From a checkpoint of a small mixture-of-experts model trained on Wikipedia.
Size: 10 layers, width 192, 56.8M parameters.
Experts: 64 experts in each of 10 layers, 96 SwiGLU neurons an expert, 2 picks a token, a sigmoid router.
Training: a variant of SOAP for the experts, 429M tokens, 4686 steps.
Below are experts of layer 3 (counted from 0) of a mixture-of-experts language model. Rows are named router (the router's row for the expert), gate (a neuron's input weights, with its number), up (a neuron's input weights, with its number) and show model dimensions 0-191. Each number is 128 + 32 x the weight over its row's rms, rounded and kept within 0 to 255. Numbers have three digits each.
After each expert's rows: a language model's description of what the expert responds to. This comes from a sample of Wikipedia text that the model never trained on.

# expert 46
router:163042211068097095138112096100082138143113167162069127101137048123084134098157080113160152158126176119087089171148094135176142129125131153118128074124135089072110090137102160107107163163131173189102142158177175131147105124122152089065097127122167100147147130089060131109096132149128160138114160143138108171106175088139113169118163143127116063106118119167129162146096144129128102159140114130124125122178177141093096081091112162085078080110131142138160165090079138128111131138174122100087161203118142101122119122046137143115126155155120074137104132126074166204141156100179106113
gate2:082188114102099132117130157093111182063109117141141117143151145131066097116161155104106146137147084080111155131152165126098171129136163146121177140076107150122115102151169090098119171154159150154130144122108138151145118136103119066130112183094144140111182171144141144180144090145083113145096068100122133136176122150215163157100070065125154114068109143145130135148146084073105112153107110091139149167070131185098141104161183176140184144158072127084151149141057137174088134202115144073128127091122077122161148123118171123178127135076150116184152141119168061140158087174136176137
up2:190137123167135134152119150174127103155153127102128144078104090132184127147125124138136145148110178179134112122086115171150097154172094089100078095168119138145208173112106124121149114090111107146060118150107115093112088142126134197137144114161123108084063121153095129076133094133136179169108153182094125180126102091055150087105165157101078196181171118141117052121123142205185076144107157092131138125149111149149152130097062082151078133086148121132122102122205111110164142086151087152129135145137166143109052136137103081114156132131113124079076103145095204136118125115105105125
Complement prepositions. Prepositions linking a noun or verb to its complement, mainly of, to, for, with, as in member of, delegate to, organization for.

# expert 9
router:183108150090107126142102110158091154147089192115098112113110094119105134123148085130130225175163146139074131171119133139162139112134087167094109081088097133091104111129133166119090139139137141128129100133148163147066189172122177083121180093145093124095103123141097129121127159124084177108117142173190163124149133138142158128128158131104152096151124085168126113121159140165163084077136146156047087094150144140118108065121140164103158091080092081177140179094128156163157153127167109144145129225097178157116112103146174130087152112138073129203092098147101127208147099150161097069
gate1:102138107167099127170126122107130124117086187124134138161123118077095173127119130091175209163122135150172153178153149132160111132163075120044137097113082130158118101127129122119094169158127045049111134121102169149150149115106122094129184096116158132143149181104151100122130182092141147062106148166158135108109166110115067208123171099117140110200121117109136108093056184140138057105085118155074158112146099139092135119150094181104145112129149088163120129143169099152104129110108073153189119212111125103081113160151124140097163116109151159119186069142145164163142099159144125122
up1:068098126198136089161142189140119128118139115169135087109080143099171168135118103078086149117153128051072085084098148115076129139150164128109086126070116056064155088079151158169160201101114132110117098063115106151122200174131152112132111092107082144122066127127111105109143081086135123136158105126106124139112109153129128151154101125104173110138127123138161116148185152108076087181087103169184093147104195160126156088112162131166147069116169126132170119170136130165141097145152159092133154207100155163123120123065090106114157145117131098112157070126134082167139107133161097131
Given names. First names of people at the start of a full name in tables, lists and prose, such as David, William, Kevin, Stephen; also by.

# expert 53
router:202126140097124108181094053141056165173073177130109153080112106130136120125129085081163153155157117135062105130193135123148116115120106199129095123114122101120074112148137135098131147114118134193079135109188159126145068140108180091109114169115128124102154147110154170159139132091101095090145131178174141165106121096089154138123173165069069078099109158129188123114166155186206135122137079108115115121127100149123173114066174197086113090120077090110143167101117116175139103124136114111175164163077132154054126107122163136140148171099126128155123144145154154135157177157137136102
gate0:157095096105122122145093119182076139143120131139097122101143106097155136129099135110140102107095149106118088133145105063172179121148156179102106153130163128217118078072198118123123174145116097168099131093165139117154108092159107105150131147168153127178135210189153149154138119141161086125169119115117117172034092092151137049105170159089131109133152129163121134144180154117148194149079130158130087090090154149109067092086147120115101129147138167144138138079155051083111118167126101071110084159098114106043088124125192144166164138142096105112117185155135164089143126138126143131
up0:156145154155159130049164110038140111105164130096149128124114129186109081114174149165087102130124167152184107130107115144117098109192079075127134128108106137090156190166089126118152099131150127151110070152068106133088174110140146150130179083104088108100134103092084119138142175172097162110115133124138146121165110144100145200133095076147094136105116119145135143155085119093125051122132144113129160131149118147112238160162111163151129141140109108108123157141079178147158164068108151214129158101175148142203155109101029144072118113141124122139169104124129118120121108164141153086
Consonant pieces mid-word. Short consonant-led pieces inside common words, such as com-eb-ack, m-emb-ranes, prot-oc-ols, balance-of-p-ayments; also Japanese and Thai bytes.

# expert 59
router:191123172096112086157118104109087184112107119164107130142096119134118147074120088123158159150140139159079101147121178177161137154093125151122028088071126154092070087134148135079109194152113111122074118114150173097173125107098172099067192163131161149094145153080137145138130089143096115099155150132173143165116164107102149157138164138126067161141113145131126177119148136169133083150121140107132101134161128185131145132107139157107060087134110088134124124123154171155120132116146161136134114194079149153058063050150130165107166133138095128148055106175138182108162184133182134081
gate1:208113176073075118145154108187175174155150097155110125115171100117184093153137089046160106140132139119152122150101160078111136102106110138146135142187136075112132138167089196073134103056115107162107097096159129170119094132212182127163084132133159123127142169174174153160149103043104153096072172167099146095142120137107168148108120135093099130179093118158099122132140103099121101071141125163115098140107131107126160175068173097152073157105074101127083146084150122159118116138125086090175081121127106189108112160132145135103112130078177127165088171120121110134137122126153125128
up1:195166128106154095121157148178059111178113156077100195092095090107166119120145117038162100140129172132163126162186172150145117128081125174120123113077128100174082110090113176092129139130100128151088123085210163155163154153149113138148153146104141173124090115140110092115129104105154138130071148094130138108187108160123130115178119069116092123110080124107086131121166088121137169120131137126110112078131119073120152135099198116191124104114052144120102129041128105177096152088161116152146163179093133163167159098157132154107162200110135144132107076144163144133076088152122152128
Single capital initials. Lone capital letter starting a name, call sign or abbreviation, such as K in KBFH, S. S. Sh-rikhande, F-ehr, L. Ed.

# expert 28
router:173105149089081135132087108163108141129116134192146110097160119155116152150187095102140137144198131090117153160149157138113086107104123194121074121004123114124116150171131132124102188119128166127147115112154114097179083104088110129074149126161176126103082142087145143100120118134025093171106118115160169144175111134123121135184131186106124139128035120149102154101136140146151107136125070115104135093148138185101191127117092105114133134078081101157150124100067126138160146145132085091157120177149111075121080131117175154099128113143124097159093051120129170162153122143204104114
gate3:162097133144119148109130123098117108138170123181122183099137136106088150167115174167113125119188122113157080143099197162109077161120117154171162118123144122123121157174137122115088143118150135126098107124121126166144071109099088106163108134146154139121161125157146071184113148166178124160099071153099101164123127154183108112127180155111091123070088230070114119098165102095093145058083146073084164125108147164105031143138161064106165153090171077174081079110162155123072055113148127082140118118130150136156126142129134126137105120124129162185115095094105145129174139184142153079
up3:082164090133167073140130157109137135163091132112159085172090093146139155118147123074138120114120086125155044177135091113092071078075110136081106146104122114163153110131074134108122125105170132112157183154164141130094128098130082123108132149120088164186143107159128118100098134170195115091085167163145112100188074171122124140133148106106144098146165082156143108162093132139152100156146157130137148095194113106150123147107139163224174101143170095110176139122104101145166110137084094182171160139064076118139165082074097163132161143193121131158140156100120144077184106079083159175
Head nouns before of. Abstract or relational nouns following the, a or a possessive and usually followed by of, such as part, number, extent, north, List.

# expert 5
router:185127182094070052154044068094094153138109144110162118126127100105110112125135068101177146183166099156051119133145110156120088107140129169120108114102063108130073094159123136085090197094130153124070145123156178128118053131117112110114118099109116137110079124071106138138167089110104141180148135144153167199132129057139146157143136157084104108145130128177127168150119112225168102132134096128090121149157111147150131081106144155122150152177096130139180167083128113165128153172123160134130165182099172110119129063121152142122181145168111148142096089155121112143171124141155108079
gate2:155141125102074126047134144128133089115154082156126102167108083114119121108151078126111192148124134194112058095081189131149133157087160157100150170078141144092123083116163139147146169158137128126149109093126170169119089102072154076096183073146095157141084159104144106100136131171158137043117118174117151146097106123134153081111146150085140139148117138151176129082101105139154116151091121132120124141066103076110095010107135151190157121172083117115087175145162110134123130111108148103158121133135178132143133118117173066148183112183143087156161123085139143189091183127139118104
up2:162160126120063106066136154159143089107144080118068104140168117094084140099175055124127154122114112177130061137093151102091112148113146161093149202099112142102138108121190164139152133182163101176137082129151178093105091102069145116130171097111085140127076189065157107089096123126125106088116127174109160166133120139144149088125155125103137125168112150108138170128084117149142099141126135125128140172084142063095082096111111187165137103124080159128113175124141126065117174110134169128150153103196170132172149142105133095180159110216161114120136133073128136219081130131149152123
Mid-word foreign name pieces. Short letter pieces inside foreign or unusual proper names, often in sports tables and lists, such as H-aff-ield, R-ies-en, Li X-ue.

# expert 37
router:154078123089110096116115128151060200106072185135167089136087111115141155101131085119148177213159132154022164159125108191124095099143116200140114097043085134114096122194153170117096135143106179189117129142163131139180120155149155137109140119113071130112129135101077083136133135144151101112149125165130110161127136104129182165126155147095133102126161126098157137166194126162117080109127094098085097066113141174126147129121123119121079135136114145128143122070085123208174153086146137089131125120104112109094061114098157120135189106182117121124107126073118177155146150143160140115
gate2:183102120100115074102113122121097116156101194079188122187145156111158160084128128104118094147124122147135114164151178139096056154113102159108127171121065155133109106148172140108077129107141161096144182124132082100123135108150157143173213149085123116184170128168113155131184087189064120168196096163142122135145145053145094141114149167153150086123109097136144100116146125128166119136132105140086169167063117103152102143107131114122155117060111172176155152112172119153113099059109138128072181139119116090073118086031122137160183071162126148129116137102139146135137164117121154113
up2:203168125096122094148132100127121077155143188134178110151152151104205145101116101080090099102123115126166140173156199117084110126133124133121097137124048139114130110133153154082077101089118159080174164107111091093141123116122161162151222144062127136165151121138113127137143061176119111195193083139159131121093160080155114142115136155176130104158074144150124103085143122069181128129109130150064173166074121083161095133128129118155163116091122172153130176119174121183096068070088164119109155138164150085095112096084129139109177149147150138140124120103174137112170155103135148131
Space before numbers. A bare space token before digits, in dates (April 1999), table cells after |, and scores or timings.

# expert 6
router:189131189135052119171083075099101163144081165200105132109102136091116137080161108125207144138175124130051106131144088164135070075148129204166106124098090143089110147142108162072090155166119142151053144101151170131123099172112118120125119113144162116102083168124133130112107128094112131170116151161160126149176157091101155159085146159093128126127112122189112141145148103236122136092131093163094088138149122152165154106092147165116129087147139130122135191118123112154080180123109115146132102180131122168124133104132156108137100155143121119155091094143102117123177135158169084029
gate1:091138095161197106165189155096096120153147112157125102122111131132094076171155139190079149115156075167068171174141132121151122100192125122107149134092127059134143187170157118054103135150156128162116145071097088102113120110139114062160141198099097080147099123154148080137081152171172129155133147147141163100159107143079101118116199148134094118117164115136139115061104117066196110148145068134151143112177173125117150136172180103083119128156159162179064133155125114136097196149132116116134175065106131140127150138077181127117093112156115151115096127094156127118123092124124147177
up1:093115152056141207081102073122212099122131064108157135182120100139098055191114136120134155105115137156155135114138100069124140176089130177102101074143094112166069090161117137198125171136139078119135092109119176104133155111131126108134127118132146154140100197130071100125087108166110153121123087137115160112068157156200057115146111154134172117123110153137091126182084129124124098142115101115115063155130129153171155109147139099135123198109128124118177148118147111090133076128112116126140126139197098053084108072174097153132093122147120138165115097212128167133137139131140092123
Mid-word fragments in rare words. Word pieces in the middle of long technical or foreign words, especially biological and medical terms, such as interleuk-in, Nudib-ranch-ia, erythemat-os-us.

# expert 14
router:200102185131056141126107152123124133145054089151103143118094060148108134089115130137113136139139094167104149120152112166113136107076109158168022159076161151107117149127130114080101176116114172113122084162169150183182166102118094121101162139142128143121096164105134105116101108132068158203090118181129119166196108092127094175157121168109100130115085091122133130105118107161172114136141167133127101162127098187077129096093121160094118141073131061099169128110093074157111160136136164133152150136090128125119012106116177151165183115097131092145098155132101127162143147121147093109
gate3:078165122158089067123151133156069122142061116157154097171119124136133125110083115164127083131101089116120112147107101111123138162076212125174133092140162115080131110157143125108117163121181137133190128207127109168150091104131103180182159090125129099081105083158150141117126136214123186126114127205141107105139097152125141075081194179137146123155137104051170119181200120103095134099100177111119103141081118115166120097162164117135160100145124164097119130144127063099118113162080105125168140180132200135129115091155176119186144125115152132141112133060159100106107158123162142149
up3:113099134117084157135068109123152118104177090137170190091129142119116142183177130113153196124160134114168135157056214123136097107108107102102137190135114127213135127138091116150132134150083159120078106083124144109116149119134172174144105154111130129148116131105126116161155128084120084150124146080162144123093148126111141128184046135147094186094129109148134095112136173122157058121142083099142148086158175114099108137144045070107119074158151129137100130141173171183098126144173125081151127119139080100157134148091083102100080136182139127121153139113095134203201093082073147171
Subject-topic nouns. Common nouns naming the article's topic entity after the or a, such as album, tournament, series, club, station, race.

# expert 29
router:195110138109109109155143124151110166117086153174081124113109062081108112127194076148154166185138165147073070140159135173186145084138118169137100094081083122088072104154136107107065160181129160139101164105208133173172129139136157102134173095144100125125093135120101102162129138111103103145161143206147179130189091097099148132129149172129135081107122101125116108151148175174186101112098148084142103127107119148121144112109147104132134070134079120064112151073080142198121164162170095096129117159116133154090109134072149132135126105113077154160117096118098198154179121126157160090
gate2:074108125157139135171100119066108089153133109147104173118127108110172100156053164053160139104102081114136151180120116139123168149076178163119089088114144153083119168127066162176183091127112125033089176115129138124088118141147203142143144144116146144070104109084159126132136178129103117133157141133123164137156149142137094159130181161182141163099079175113152118131101128149163119130096102116128111077084108050126137139108120161083088106128163045166130153133113146132165142133128125082093147098058143152168103153127129086091167167149105130133092066140142146066181184097168124129
up2:133106130109124171175149110129113090077079111113163094134155098165164105084138150143124127078145101059161129110072132163137082090110082157118167088160105180071122136134122126138174151152112099168199109126101107152124129070167122130184128142094146113109090196166182178151088123113110139082106125168121150085144146095170126157146115127197128116100156072122063141119119099113072135176151186096129143086172101125113148100111106112095117178117086122161155079092123082115170199161134113125103107096150135241104131127146142088163120143168169117148160169139078131086108181090166105118
Dashes and cell spaces. En dashes in year ranges such as 1847–1870, plus blank spaces, minus signs and slashes before numbers in table cells.

# expert 54
router:146092149140105121138118123126132220117155115169131164127124081148096140139118145119172152137134136128125073165130147153117071130150124176177027101053141062121127033181084073128148153106118162135087132094165120154164084178133124067102141164081088112102093136109072113124110101093063113192128134169170099153141063107117131156142114165112134147130034097124109153083153126177137084161127156155150086124122105177121105131116124182133152096154133091182188155093095112153138106132143119100188150120156136117117103109104154128120122091185121142161107093133099156161168134187140110104
gate0:176151155126130070122120088123127079146076118082147170106122074105102080126153114137127097118093137125060137115132161098148154141159141135115136126020125124134125077199142108156169122086124131063126131152108112170104094080167129118159164154139020159121108105178117163107128133171185129130105102141151113133126132076066101135188116172105118158147121100121153143099120146135107127143132107150071202149183120124174160101063115146147080129163122183119107142126175143136164096222149141157097136132178099139103145165117120101174198167159156149134163184136135128120152111157079076138
up0:123189097121085138149112149130088114129136212074137063107132093123142130106146106158077127177126177127128152121070149069133132121114136122109116068156146126174144135057109125089083066144182136138150089115167103137078112193126106167141122064150141070122097146153112062096113106110177116145172140152079184160152139201147111095115147147127121128094185087132131098142124128161161142152098163102119101165139177075140140162123128119150185073125154136071121127123129114147190096146156132170200164141106178146109152132139191190103086142125092080152076076114145161126144120103077102115
Plural and time nouns. Head nouns, often plural or time units, ending a noun phrase before a comma or of, such as years, months, officials, people.